From a checkpoint of a small mixture-of-experts model trained on Wikipedia.
Size: 9 layers, width 160, vocabulary 8192, 6.24M parameters.
Experts: 32 experts in each of 4 layers, 4 picks a token, a sigmoid router.
Training: a variant of Muon for the experts, 7920 steps.
Below are experts of layer 3 (counted from 0) of a mixture-of-experts language model. Rows are named gate (a neuron's input weights, with its number), up (a neuron's input weights, with its number) and show model dimensions 0-159. Each number is 128 + 32 x the weight over its row's rms, rounded and kept within 0 to 255. Numbers have three digits each.
Before each expert's rows: "mostly gets" lists some tokens that are sent to it at least half of the time. This comes from a sample of Wikipedia text that the model never trained on.

# expert 22
mostly gets: " t", " co", " un", " can", " Gu", " res"
gate6:132120052140056128125091157182093076114131145113187108106160147151191104147122130169075117091094164065173150089100134127136127105163092138110168191116155157150138118130135118072127152180078073161156161095104138128145165152062167110130152142177124125154124152183147154074079120165113147129086120145093130125171162070160151139147106124126177107118068134131144124130102184146121083089133153151154148182067095179130167139109123090116146108080180071156078122178126133135154142122096083
up6:146096198088146160160122137099178167106096157186193154081110114113094149076128088129145174129133115128083170145170114151164169171097154153131091166207147064088099101119131159095184131128138136109167105137131073153128144133147172130137142090118084127124138089114119152048152156144119168169093154123106123108113090148154142090168092102095058105104057113180129121156134178202114108041125157059151109104093116106135100103089143111108113157122127158103154152149121156139085129152095131
gate7:127126154086181134150093168120166081106111117080073139137142090134142120127121156074144075121150122081121085092169129084106105126232114111186146137124145080143108160065110187202066161102166132092133105078110102158147118088104152078156117117160074175067108190108140094189131168179174076142192145140131090072166152091139135101148149113157120115119131153120095097108166134116156122160102121138126130121137145118147098116149126125129136128124144030099158149108182139111126080150143115
up7:092084184098102196114138131157098123105132158166163173180168154143150046144162142163153160135113105115058127079154087120173150083089178065143162090131172132148120119130125111114112149156095139117024165118101094137136136111134128065106184137195097129151137090134110171156108144145116179114094150151111136179153164165138096104115081098130149129097084070113171107166134112133118136145115115176146116147109106088161098134122154125143094141147102124074190123154073123129078151049086120
gate8:092148100091147140153116095123093081105132108133161134144123111124147088089138144170091166155123113123177186173160172182121100091117122159098121091078164084137187122100132122077139148129172107152138132104127100158162147084123141180146061071127179153100050099086154153200150126125099111097071098100097112132098116086077135161190097145157164120098175050151123170125152143113124100100188147129123129097089148119197128163073175114161101167110116112112141126097164135125180140174176168
up8:120082070101125106098126195076112139161193193100146167126051123146129077127132094198159133146109086149072117058100113129129106081136107179139113076071126117077075161143137128163146126091108158138172141148104139134149105122088120149100125062142194110103179101149093134101130103166149159194120175125153151126113147170146126104105159082090164138134113138112128130132113143189110174092137146139144144148182099184145136087192134144144098135127070174128177145124090083140072128157101145
gate9:123123143105162082126192124158142128076156074132154158098124147168126117095095074124116129074156121114156160157151121145158176141157135138118107109111110118072103120165128080063136180157132112182099142130115083124111139149192142150238100101129128116089133105096078151079086079154136125092149110177140082131096162068162131101123165089076103179139141149112148036097145098121123110152157152164145105185148123142106118134115139107180124121213111116137100121149134166138077146194066158
up9:178155128116154126110133176162133110113135112060196188161124119064138134132137119145077175161106125123093145151099118097083138137149127147118131111106145098179095101119171141121161192166113154144041112196148107125121167105135162076161122079138119130165087142152027128151139147084101112090157174081057044111126118121113124074117136112143109150095100144118122066121129151164101146198126138069114103156130148134130147140138153186150159143158159161168090127097118170156163141179105084
gate10:159124182144138139109094133129166183091139175083160121083151105124138136126130134152124144151141109141112077115130103146116124188190078123121193137107044068095129129164121080092072168137112113181122129161146107155116107132134130149199167149193132168123079155104055133165122141121116069146088162106081160174133127113083094156058090134095114111159130051075083102146144106165112133138119154105136114149174084167137183096123097112194141128128099084168168132162127122186126096100111119
up10:139133116135148116084165183183130112098169139178134144130153166132086123117136054130144147132100119091192117119158074104107113165130050074092069146134059128097082143148163105123126172132099102192143131151133060102105145162184093121140117104124121153171162152120161095153118169143161105165109155134105148159105119131093098095076121137047103139184056079099111188136124104138123039144122118173099134167174151118203108173119129109166096181144113123158140117141098116115102137137140151
gate11:100113095142216094112121097158180100101115153103177117118099166125153152110180120162084137140126132152126090225160130178164105122112088101080142131095126111141119127161143098159140127124154100129150163113121088103117100167114121067205150080111155131084173136139115111113062059159176169118141112144090107128117150095071119076139126171129142107126170133069054206151125122119170082148144131152111179102193095121100136121122147115119183147134059080072147170095115161112113136123129127
up11:103098121104113106134125149123130177106134123083119134178113122094079101131151099103093088173210179179130127173105163147140145136118107125141164124083094168179164132130138103156117171196083101167168162119141170085060149145101154096101152163122148153090085077180193128171151121150158164195141089139108119064102116100112157159111045151116133154124115115112124148079147160106125082132095137100144123187096088095107128113162161125119122165120134149089116051101083111136142173057104178
gate12:123125083171150102146111135121172175184140137139182095140100103121153158169134132045165126095142116088164107081123183179110217121087159074079118138096126121148129153181093101145121144129049086078176143136102128081159157133141135157196118170072129191116116103112121127149145106116143164120106137126122171151133120103140087137100136177154133147115190106123161121090138129066135117190102091133105128094202134116115116160135095071160059102139106093094113117128104112206107125129139074
up12:086125110101125110180161101156036143158176135143100161150145125146083120091089151175078151157159170104132097164128147173183058147096136149149125159130090082133119140113106163104081160122104138142084138132081153199059110140145089180101069104166146153120097071148055068152094133103142112146156116100133130164105127106115134105119129113101132099131152108142118172226132144110155167098137124171191106107127108110145166083078129189119105147168201137126160156110098142161128088130118101
gate13:123102154075114140139123116095143184137162173112158060176098152142085126174116172130099165113110146134122114107125148146146132106115103146172121119120134141188146183138123179098072116074098081165129169124107155130146139114172164129082134127123116117145091086097131097112148118116157091095141111105142138125065091160174048089160129128121139121098125170089174199065128089148137130099074082149144202130137174178193153174085141168077137112187121114126120165078171154175134142111095052
up13:102139111102115166182181124172099148119092172126123106163163127102122102142116088086125111097097116067119126078136115182070140128118109128175083089088131124107146136072150153177162131184107064169124113119089113124174093117129129105149123102108115088160117130111155181138148149103128159140183157153043126091089158133093083144174102091103166138134193155136145123147162152150062165126035086138191166130084159155133169193104175145108134112103168082138129149154124126112177101154075094
gate14:090111106139189133118094107192122140166163143126113085097168142117137114107064113137063142124138196115162218086182165167151082103091131196086139189119160188155125159111093082125151060111107095153143146037109133149083117090139112151157158153125127077104157096084160153152158136141117099110130135100112136164131130112126179139154092118117136091196144149122083163117166094141078083166105138088141154101138126120156108129079090065147188096121145121104124147077122109119155093110145140
up14:122128145166199097108133150152146101185130137087128124148123070118099162094078132083100102106150200173112118103075145151096082155082168121070085157070185162125185125153135142138153112146157124143166149078116103110140154196172155101158090122110143120176104146097110161110130149155147090088103080168113082156201136118110088122106159122165129130128139082166110155141141106115088110137111121158016171091081100128119071131100146112133127150102169130156159101096121155066148104153180164
gate15:139180153125146110114139108151177134101118104097158062132130105138103130123106179117099095098128100168159153112088186123193089132118113106098122132102158168118136129164152149130132157117152140115139071114131159179146097113161142138151117116078096064138125077137189106100137171135090205116126106148130169115163143078034074118163114167115160116117132110094187086134142189118107219102153081166075210103143135152158084113094128147085110106129120120141121134191093119108173044148122136
up15:133138168138145119130131112113086084106111072147131108135176170175080189140117135140122134188121118135102109216121142057159157132134137189166112169116105089073150154164122136116151166128113111089113073122165212163125140115113149136108176109108140132159070205168109108129119160143119161190156138082152121095149127143130161136111129100141094115123151178066175156133069132168173131103089152091102076138121125122106084136099158080142126084079108134116133133133091101102126147026058137
gate16:160143108150135082107150130123165158151152107077121193103104116110144099177105089110116141124178141081199130175140147087131121138105133162158169136145158129092141179160089173152113154163086167166128159120155148096147087102179129178140077110102121109065111100125091147108153113114089108077179122145158179188126121117121077126123116113109119172126138101119162188136110180077126109095078120126128134121099158116083142162116104098086162080094188079124135168164005143176170130094084125
up16:132108121122105113148111100144105148094112099149104114087109143183153122124185115086106149186082085132115157107168158087142158119152129112092130177163122074122104107126111106106156143109130076149218124110137056073125104108142133150139111121159172112139068147149100149108132119118175158113127155146158147110154087148163168100105127171065179126192077125177144098106249071123196131149140141117192110102135167061152099194077121139100120095110080117097100125155141097170123158148124110
gate17:151139091089098188149117183111173093110104130073149107137162101083116112121134138119162139088147099149149117172091156096144215134164118195171096130150120200151107096130130145112140088114127118047089136170114109099193166071120102152130112120109167072144125156085121074088121106139109127143112134141142129093141062181106115113138111139094211164081076110118153074112149112172135094124188122139161136153091169127118130116181099081105147195098120133150117110162122105105155110107117214
up17:126171149131143112126129166087125104128103133162187062155109130118130173111134151091097111068138123098108105189123165130084132124121114060090127111165105101158144180054118123170094117112152249150135085090100123093153197112114116124125156117139109176128124131110170119117149129127115116151078130133102179128199091072122151117180122083179101115169164145112111107111124123107117175173138070103112076127172104096087090139053186107099122192116150121106120165118172170134089121171116140
gate18:097124123130146157143164102163123079152128161120112106135122131138185158164112152184122122128132108106165102043139150084177122089137146149152104117063162138135170138144109120141129139082157105098112157127078152152101116121152105171097116144191125077079163116189097071194223101104146135157152086105167070127097140093127066096131107141161118146126116136148161150153147190085124194106102209152126171070125145206094064079092146124103141116134129119103118087134153098159158159113111146
up18:114125173075191147129153140148127101077124142085145112142153154135050114099081153125113117115111095134168109084138045134140061095158128107148131141094137144103140186133158134091140128177054135132136157206129164153159119186094192125108150107172124126152150179171108129089127111118161133079135118101115185111103157131108157143071152139114136097129119109093164161065149103177109101155095060164125168149162110107122040203120111098160153097159157151095072134136158083096122110140103139
gate19:131184125120144117111077146140095123094129164120164094175151102150151091131125169134105128122116083120146191124173095142134157107149119157138117164115109167096164141120134074143145149111129105097109098093151101168115141138121151071221138107146097083150127157047190122143149137135136191215130129157153089165144107152109126154128105200079197107080125131149134094131109160051076163123166100171054121151141165163085070111158098117083088119134142105159137112106169120104093096102174076
up19:086152140157124138143147134146175140132086083172186120131096106122109096187164091123083156119138088107105133168124151135178119170154161100100179140118144159131111091141094091097105157131124110132167119111195157109101093171127100134143134163056110166208127125099159121124157111103138132127114107102166098176184104194149163135106165150113090125144087091104149110098157140149174144095103105125062140090127115106081141119066120173085124166126042108185131136174072126082033115163178114

# expert 15
mostly gets: " up", " used", "ted", " held", " known", " released"
gate4:097129124127078088124157173085166153126078162102105084160127101105191097147121075169125104127115128117135135128127146128104130101170083126154086089122092107170198190133181115204176135123121121136104181167165128179070136108129193154185113065101079059222149148097091132126155105144135134140110187104106104164096144101134128153124109139094149096170151162131086098129139096131121149094156110130086161119116113159119122146079142076136075147114136150123146176145092169127064075169137097
up4:101102175062115105143136156118132081163084115087181069165153132093117080149090127140096196110166094114138115152182182110088150080162110138129123116117155166135156127107153151106123182103107111178132094146162141159124168164093143169164138116112110135120165131113149160097096126100108090125135099087107105103180139195096166109118102080139079116100112176135128113115209132084121098113184107127104091055146194121112129058169160181113085172149146124179130086174102092143116200116140118
gate5:160140136127095131112100109115130139170106106134143138153120125146103109094157085142108151105136053138200082137168150123067127133142091159154184127131174178150135169117203110066084093164101118115135180126157223030146129099176179087131149167136119151129105121088108099153112149130156070143061169186100098150161120086136186140125087103131099131138088142120106127120137130136129172105101121067162114152111068149118132080150136155092099155187056126114141082134141163128131148165093151
up5:185125148082150175156084116113133103143165135118178184104110085139170064088129127180118180134097117134107108175110111160152127145177135124155142188127111122115146129119126106077173170140113156115146077105158142159156088155146135127131143114117102056187063096098191113119151092172120140130102098101121148163164084120144138100070149122117109147104136139130156170078070143117075172124168131116082114180100102151168070119180170107073105074084150100063150061155162149165157113143079128
gate6:104128030131145175125081129117169148107151097114188096229101076134101119052123158112112067039155117129125073095143128188111106095170150094152092127063137065128132124129167165128079155106140088185153100079122112160154147136120104114156211142152140128116110175080117147149126142104178151112111105149107110124100144150135145146175120144105108129139158163108106135160140105117153137109144086175092121118096133170144132089175096105146112137135143088106100095162123093202103107185133113
up6:114095127120166131102129153137160180136102125113168097094208128110135089139075143140111155149158156140111138131092161153102105081124098164105101068134112145144145132144126140192152131110187100125098141117145093130111131118119114059068115119102096136148176106102134162132151112151199129099200154104183124089080099188132109143133139094202162104086134154129079194087099153120124139094172110153096145131064139097169185176083098145046127154149137117141094163080151089098193119187136165
gate7:162213101138102096123094108125073096112148110109128114172147050148139110176148109138109102108090092149181080096133137097149119072130092158120102138086130167173091195123161120101142121107127153106118149115102145098109100129107144152163110146072123131188174181076171100100118082146159155126099139078129077229168136153091107152119143113119138089103144155199149117067155195105101164106114082132178135144095109103176123184149169092098100147113105137137069163142088133120163144142160146
up7:144184125141110096136121077076103125114163163138139115146112129072139171131164127083172099072122110125154087160122133176108149148088172112148120152134174106136140161063119118118135093086156114135156170100075141100115159182171078125121134173145137101121091111128163108160145171163149091207103184052144108170164195135102106143132173134119092109128132118118103151091112100138103168134099088131107189148103119115111145092100135194146164045056115059131141155202110162089149092101101120
gate8:199174109126129124172123153104144082066087138098215090121054096132101117112161098143128098163096140129136110149086111142094144166142130125184120131065138114159137146037132189114120187143076128121170186134085159111130158148141189181093166151168104129151109133140125120073128119114089071123084085107117079110141091087077110148135098143122165095144157104128135096192106150146134168135163134121123143106112138115130185098157091115142125131152121141074149161123182096219112141104157171
up8:126073053180087148191183131149106144190140112103112063161150099076123084155058138102181104096060172173144150110153150100119130130114157078096085106144087086139126109117126118140106080084131135114113143143115138146131103152098132167169167188179144145129085119178130084171092113151124102101173131115140125167108140114121130155137161135135114130174112086128104111136120144149190127150063116186106086139097155067132119089076168233125196125097146126137113152096124147145125122157157099
gate9:121157150094164122112108139095166058133164153153143159091114164155119115115089157150116121139173117084132157156148146195161095137143119055099123134099111193102031156155177070074113131126175144163052148169134133110140157111105149115079129091075125096166144130156156135148114121063118157134139163139150115185161128099089159140085124110146125149100133154189127110145136109143120083144142172123172131131122183096131081112097145141096173151052158106106057138158121110026105098114133160
up9:113154135088146138165133130150076128092130101122174129145109139094064129167128162163133121113135107142101161121165095130140136123146136207144128168116186153179180092105141112085118109095074110177135110114099142129127118160178204120092122166084104107119188113145123121094138118136190100143163150184121169083144090124126114124162177114119147133170110123107128068094143127117172121117104088086098163128024160144047077197151094086187130148192118109124189160094085105136131136077143107
gate10:076142150156138160145136150154136125090163166130110136134130099092120167106109100152170095075176144103185130108140076104104172083117084138148178095118125171175104164114172079151105122147100144151077148148158114207133119109101101119112153135115172143111101082181118145105152083077095142172185106105200154100151121140097064177129129105091142123142162086114074150110117032133178097157133192177075136101093074137148201154121180134158070132101148144137123146099157141124119111146165134
up10:136131182121161122137169158125117092117092183159056130082083134165108124089137120120122082163159101100068139130134137057123106134098170148136106142144144153121060095180124138154151120143102123213126156123134143112125117138086118140108111151167136088091146081175109131186129155134130166152169119172113174117114105144087131168059139101144142190122126129165095106147196152066099148162093113121097092081115182105072114087119062221107176112143136118111130170062129130119175173135134088
gate11:153170161151157109146170101161125125133133152073083151097177171126120084187035160095075102123094147119124112132103087126107110155107146115090126113074156134074093124150144176111128133092177134127150160140103128118180155104097178139115148155187116159143136168099094150096151165116190078156133151105088153093104148086120139124126173151182046113118160136140136186093150138109144099062109124107146152100179061133117152145061138166109099152131082127147159102134212112167096102131170079
up11:105139113071125118065133157162096122104105085106061099179172079131108116166160092116151073090129113087188090115125121097100131125202172149170109140137099064127193154152146098133101148068112107155122167134107118138119126126106143116180116134108144110082158151197097150113041105099157182095166147157152084115076140133170146141140176114081133112196176135131125064121176185136139107126169112079132142125122151096116160125163080118143140133093158114124125177164115072145099159184152148
gate12:153097203124118103095147148088159102124150110141120083099135174193110064104116177076173178145093076166166163156106158085124159141075082095100125157119111127070139150152129145100137119212147144124113161157137156106183152109200121066228085130082065131074145127160141108112136100123156142138113152116142078156102152136082085163095119126159088139136148144145130090112167085144123136131168117147108161145121156090058141125088134095097116170167100106140165122123110161109145112141093071
up12:093200170120061176127151082070127111157122104165126116080093128165143072178189149145133103142140150136154132139164090093138136152146061129097178112168119128101115127112143049114190120149087120151114127165163098109134123086124130133125098151122085174130120104072109164155128147116150145126099124147191140175137142124141127172153125071117144094119051170170153149095166112163070147136148163100105139136121158101159092209154085115148132095108073178076114113133194125171148056125101100
gate13:138143142098082151148181155078139074144132137149105113184158126120128120109075110154128128127109121149112133216142168167129128182129131111092092095166115153141142132148126136119144172150187094174175122129090159134186125102142143147185134087120087059176051081096140133091217100145214160064091162095082105137099105129131107193136139134134169159135148144122069127096133156137068076100138143088102155135081116146087120151158112108074127169086120153154129083134141090093129104134099107
up13:158143099115113097056143151142101097148090107124183077084099130077105125149133131120167118081114092061160095155133119126165089152146099148121127153152190155175150133112146113148156143162119118122135197081126125099101152077167150176139110163117134092187171097075131120148105123058155124149115117145138165096145126208122178153114072115192127118117127125118146150062145116145154146100133118116153095140111143089204145071096067154133136124112128127158124119193138225132155048171101107
gate14:129172144092061209200102099125170097090098182123118120078098120111134134120120116125088195184172109154124096137113126151143105130107063094095173098109146117108108093131151136128151104067125167102186097151150184166160113124167083131147104132157142115156130139149149180163146128184193124106150121080099136158135144154122136118116099126105104190101120140153135091154166124101103121156084080157192122134116078153105171065129109171116141129120129126124160080064123082148207182075131082
up14:140112139149190106137147109083140096170138048065142072107132148143068128179151155153108092101049182136121107109115108081111073124166111145133135141101083094098136087132110101140139145128164117170057141097105138154111105071148163124143115112179140112188151155131122174176085127116124129117123124126192163131112133123087144180154101201103083108156177152099078159078099134118184094128122109153099175107154167121149078131197084104095118161160143090122088128159174141185123099167100140
gate15:047155083110123117115159169133035115112075145149146168125101149056080123159070132110091153114175131110128108118111129199165090102162154094197094166135113113125134161108139114127122157122181175173098123140162131052103117126114142184189129112142143188099088133133135125130146139124112096104106141062138119141131177091122098172157166098179122113080124129130123130147102164084086116126149135120103191136137048175118122121135112065097100177130134091149135101177098182153185123120165112
up15:185128142152157115138139111120105141120142107130096099124172123130108115133077174090122155162131104107137118142141155161070079106171146153163103164147109068077173184165123134124070148076173126110122108140085130102176136158071148140201167117128138155131087135069122154070169169115069133128149167066171160092074082136175094113087094159156110147142136140145133139115139157112079122155178105071138144138074027109124132128160071113076151071124098163107124117138115098125201124108122168
gate16:102111130150146066167142181128153058103105064141089133121166111136117189136123127069122162151159016144189137180120073169124124124179158138160106082122180149083143140113165124136125088060110082134117118110168158132093152123095118155152157122104115108109091122126193137132156128140133099102146143138113162155100141122207114163100092115164134124123166103092090131061119145092130112143109137096143128063125163155167181120111157121123157111130139139164106116110048157108137205076191130
up16:158110138122183204126068085093111151148149176100162136143133098197038111149133142093099052119151102116112119057129084170135138152110104138117144126114146075118039144115154164098155114134085162090152192159079167158210123100124116130159099153161126097123139156195099093128142119118111144153139091175107167153110110161130093068147102051107150108105159159172142134170188108113125096144146090143127109139138115169161160131149116178141125080113151103147130147123175107079123125149095143
gate17:084115111109099148131152113081114091118185157173129156103061107149148135162163100124100094096098129109104157125141107117098078109131149136163128152153059069101143123131098132105069151177104115162144118131170105097132145120121090112097148101171102109126109207176178148182145165155051154179143161116187097155148152102139083130140092138131108164083160120057091108149161151088109193160150145140113103107162217158146163146117172083161179068066147135145102104164124122079149151107148118
up17:161065154129161137117141108115160141144188107105147162146132134122142061154089124128136094099107161086164194158146164085126110078169109151155089155180142082090196094118143095100110135136164087114073114153138118147089126096102142099153177098094127146141070131203174168190193146120196101185085126092109128170145137171117148097076116168101109151125107108109159186104125118169149150122090107167113115109140110079141111121133098148107197097079117094129052148138122098076130133165106101

# expert 30
mostly gets: " all", " more", " new", " most", " such", " well"
gate1:157101125132164104128147128107110112147153085123141154083144148173149138066137144196152118142123093112145126149104157096112143132229120123136092138160080109109097128143172178116200128128117086184167107141117123045183145064144131142141095112095079102150134066168101164155156091128148114162147125119114082096120055132149127125080116144159106136120170154090140190132168120093160110054162130146126168191164086095115107156067114109142109136113169125138138105149172118111073137212097180
up1:075087047192122112054131138118159156142110118144149053098107155150142113131153136148112204159164146126170142122101150139128091147076143119072180121128124110117158120196118140112153125111119178113122135124141106115128162130197082042091105122150131107076119146091079106121119097177203161139098148132147112165085123152179088142086155124181143135139123055094135147122103128108147086150183143123109214140095098130132195150148165112073083104180116135095130143110124115132109102101168119
gate2:140145143152135127066119141124065095150169144062109150108126086099109143109076159167120115088118125153132176170156154147117124097140090128174114143147178101146103098120117135132102162089180086144171173150140094158127173111150123138195124165175130065154170121133154080109139130082029072143169153138142105107151108153072107096118117086093083091132108109116165057114127152090102113125169087199130100130125128122085131125152140144132136101164138181109118086217147172087171134156113201
up2:113165163157095124157195076153152131089138094181146117100091107141135101075158159077114139106120134139079144153118139119088146189109168166145135138190137128142152091111120175195111137085092111109141098180198096066097112146143153143123135127101117134096183162151126157206114137132170203106123133143088087123125175150106075089141111057149143175132146121118128142096149115146107078093088136140106155078138140081166177081136054078146142124093112089094186164082103120147152091104131111
gate3:171192108100112161119131079133105172080146127105131087100136097107178067138094145104164078137185101079090112100172139133139151156108118117135091119090160122096135126064084149106114137129126132094103145141129113123116102137093127121166171139100133143131148203089097118125146227181195139121149111182161147207180082143072186131124136039144150131098103101152119172140122073110091149129116124134140092117136125160136090118135088115107187150130093130124172142075139192156145077160088166
up3:152116118146117166165037151118130101164125095079118093156187179160121133109129125132126133113096103093109179111140132160149097152193156160102096107150076125106084142124093139157114138169087150151134087094116162150124159114096094073148173142134065117042123047121134151176093095170091205100180107135141109147076109144131183115167186120130070140079108159096152195133181123116163163115180136117125110110119084109200109155112120170090128126131126113146084138156134141065145118125140117
gate4:140125125167137110191158149161111185109154120075099068134134111129143137161118144162175137115163135165105149201208126089168096115136153113109095103128156162133187139169060078082130073148064150157146093104082143102132102122159084174106123164075117104119166147137067136117166140147136107124100171123165090143105118175144131100085093094119140173095139124123119122099130107127124142090139103120160155142202093155103150105035125197102123168181079066110091083125147176152104099142130128
up4:161218113118159142163128100146126173077162123108134093120111123137076102152114154084092122193123092123131109132127105176086108126023178139169162102154120161129088102061122148122137088104200116083120147110089142154174154102106141133092166114104125189095123098198132137143162124075169137119148176160093183152146130113117117126138138120136187080087130109152115191124173186116083131133107114090097101157119108129110104143139113147125087088109167103147122206130112075112141041132136142
gate5:150113133120118139098108138078123104121103118131163142175129139064093088173147141148134112075124094116141113115167171110070108171168091105177131063117122176143183092116116119131086202094139135112161172116131170131087104106202201061126084084127061111221118147077128133111160143138130122149104150154141129159149143083158135153146110123074148091181129110136096141068126073167110111164132144146079162101158173166129111135085156103130106126221109134159116120178147162104086145144115145
up5:156135091069087115146079128156152116165118118074131146152155148127106136073172106142110139113094120106195102052143156087141128135159128168145088104104159192167121157186106120083124175150137150106178137133126167083123167068119121166128136129174066076149100122156061108173186069146147097158099134122141156120080106116084154199148152179096128167131135167137127120108122141119124097069173105161196148099083123110056146140139132092170108132115154176100076120105061144137115152147143133
gate6:079095131134082182092060142187060129136146145162143132092145154155171184111143141143100089141154111135100150092112186105068170177162106106126156108146160090135135086238083150140083160113139113080129161151193116150101202121168107127139176140105108113129110137103171061168142060117153116151132106130161142131102171087122074145107127175091127095129198104082152093097130155155086129116142161101106119181108115130155091136113131086158085114104119136138124151155108151134100152076133170
up6:122153121168138100132145116142118122101153119139136081154144137145139134112131135120100072122120153138063122146181101092088140118151196137059100195128167103145088096123162147178094185113112076086142131159146125136147092104160113123159079106112107130077120133091191137138132099096092159168177135121108153162084172164083023149148168159152137121126183132165157112132119048142071089113185145123158103116133175093120098114170093175133176141137119110197106135081101159141093155072127064
gate7:130123138184106104106146165127078162117143092183145132139117138126128065142126119119213141128119125137148128114093148119100117152129107192108108104149121150104110118125120136120172162139152066099144117088086102103164139170152117138168053158084127093114155067165148084125103140077096132130175106132067090113146114087145132191087110104205054184161134107125130065188179139100085122121121140118152116134088180169148146103127164164113225128118191135101150199120120115123156162077150145
up7:080129111118072166091150145145130172148118167103116110160073130081126205113171064095096218136190092126149165142171098192174117148106127141101142181133175155152151114157119139132178181103086078088160137152117164137175093139163051109101132103124081163134084125146140150131081137087077125163124095138121108145111109128135170131150176134087146146164138100113157107095143151131085088177147108150092123105103149149109180131153104090087127111181142146116080086039132113130113087094124153
gate8:112152144152059095150135142152171145153145140137133097143051117146091109138120079187153207092145128129099140107072143167144120116098127124114153090185118113135172097146122148136175101109119088132176179124194144076066136080130115128144123131127092119106121142116047153147178105172237158114167094146143089147107155164104088114144136145107185153142127077131160090120117072115140137095172129097075135171095125193170142091130061152146101129154124111151122127184135107152127081103082101
up8:164134129097141132167139114081077151124113115141108153160161091133175118131073122165184142126155107111164129132107164138136110122132136061137131208102143152134081081171113135071172103060168142098148139098123118157147141133118167160173133110152158164079156165097037102124115089094127123137124066190118101166100144159171103089086115124094090116084113088162170071169150108106106094115208186138107078148105116140119152029166154128155155180123109188149110141139102153122144130117123110
gate9:145106091199096133125162080137133130126149097168122088176121164165124117135170143133101161168150188087120147096126128109148121081082109101066125129147151109136143133138155141113107151100108158118065140065110111159146087104138114163140196158175136106165116203141200119107119128100187097152111084126179140199086176108144077100133133088139165164102110098200126174144124135130172127106094179139095179151130093142146149058104122101075076123156109152108087173148197115164111112090120090
up9:083125140127120116094186135164154089135097114134115172136059099090130118150098103218124121140144119158119107118146106134148103102126147111179113133179124115130139133115085112168149199140111224174178182120161138164161162137115110103099125117117114196107136109172035118109164090125113108125105104147089083118128113210182099138163160145142160062090112144137089149150138057171157120109155118128102140090128109194099092142142146099138135158109128081122099149152152079141049100069111132
gate10:116208156100102107127105074131087171098097186117133160119161143156095102112104133081106110130127114177131180173151141110180140105083140048120092098088121176108176179196154211098148152088086215133152123136084101108105097109089085066157137172115111068174170086176150151100094151132183184110129135115096118075082157146136129116142120110121140122104121136188117195078128114119163124159119152152151132085125096112123082129133109108120135151121133132071113141144125127138159102106138173
up10:175086101096136121123156069091150128044172182116092152114174151112112132104073111144154100061134137163114140055105120105093096106083102158123049159121084168071169158134118133196088120113080161116118228159156091112109134097114104120143135095152166106128163171118107166197148147119105148117088185147155139129159136143103110152103147082099130103099104142148108131151100129150093099144151161084130173147156118134134159137106133160193184207146131144156136133161099171096164111123095116
gate11:143073122150070150091102059131181172154135126114076112141124140085056095146095119171150176161131146149145089109147108119173131110155147136129107080125123134118187139133135178129123129088155100111165119085168170137126138054113071156149168166142119148124073061146119107173149136152110114169133151138113086159174088117097075124126074123103131149138170102137095140151114037170160160079180153124122188136189097166136112119124160138174120127054117117088101093180087147150144106093158174
up11:135124154101103173149149138115110152083088123158154139136171128115140136111087149162179115131137119132080150156151100071130120167123157135113108154046105083102122116099179123101173121116131139145117061155114116099158160199077071117153151148098213129063171111150160140132171083075148184139166146116121148161145119121140116102062163080135066134079102163102151110174188109111161172151086159095145052167144159116172105147083087148080090162079140109138112114121113084125180151126098106
gate12:105103166104086164100150121128147098138022130147126116076180124063133164173153086166123131115110119084133134128126140185102140107144127166081116112169134159095140085103171127149152106133100069161151118151169150126152142156142108133145085149143074123154096079125120147130125172119178139166072076189085127120154080068120112120167116071116162133122133145102167103162099133091167214082159153110079109086111106078132112134127150117115157082178159186114193099123124100134185098166115182
up12:130115237112147108099106081121156125071111128136163150076164135122172091110099109146157154109155117118113122137122089131111153167193089129165165148088145093064185104114111149077156174138160150082166145096051144110091150197118166138084146100077112090141148086149135120197124134156163046123129067166157175084081132083092186137123147174139130132157114138146134122191153157124134136136089132137133117137141101051107077113103127146141121139167163108136135133109188146085122108149105111
gate13:149144146159098173146107081161150140118129080107130189179161094182085162166186148141117102064117129143155121033122104121110134094103101148128141154118112119116135173164160147089132133133143147100160145185090150090161151096115143169162093118118125144100094117138120104176162149083099101148144096072151129201129090103076140115094076165092193122085181155130131132211084180109139138199127127181134124103126109105115153135159108095068106126066128134156196086148099075148118108153144145
up13:169105133133129138125120132147141087117125187157110118095116072119097107140202168117116070105079127155117112126164162201116156103162115147121081167100135175117140120168081140169124161076150148086131123136108049087183081159153166173162123113076158047173107095121105135158109104195102138133154155143124151108158179125098103165158187123175049140143128139128142098130112157160115126078137108114158090222119129160128094188079150114129152130088109129086167154138127073102096160116132124
gate14:143110147113099134161150096105106145148033044150123140098150168115083164120139111089159107092160140115142152145102115099152137096129155188093140094150049170075187090134139133140178127137144079145162142121148154121095160097122101105194167112148104017151112181093117174097147142135117092119147111177137130119151155070165187102098147101132110131107092163141177056121151159106103137128133142141142108181149121125130120121123155097122176175215078163124097142139073132100138086123135116
up14:123122117110106129165167164123167126127183161114134150114108031162088127100113142140149101100132141169108160079071164154128165111157207106152123162059128161148130117166127127091112097152121144085092107083119152068111077103163142181144129178137209111154092200118149175127120075111133145084136129138106067107128126112132141102085187124110120131118135111121139123107158055109125104164132094109139108156169110137152050160116161103114158198087171096192105104152091112146149111140093193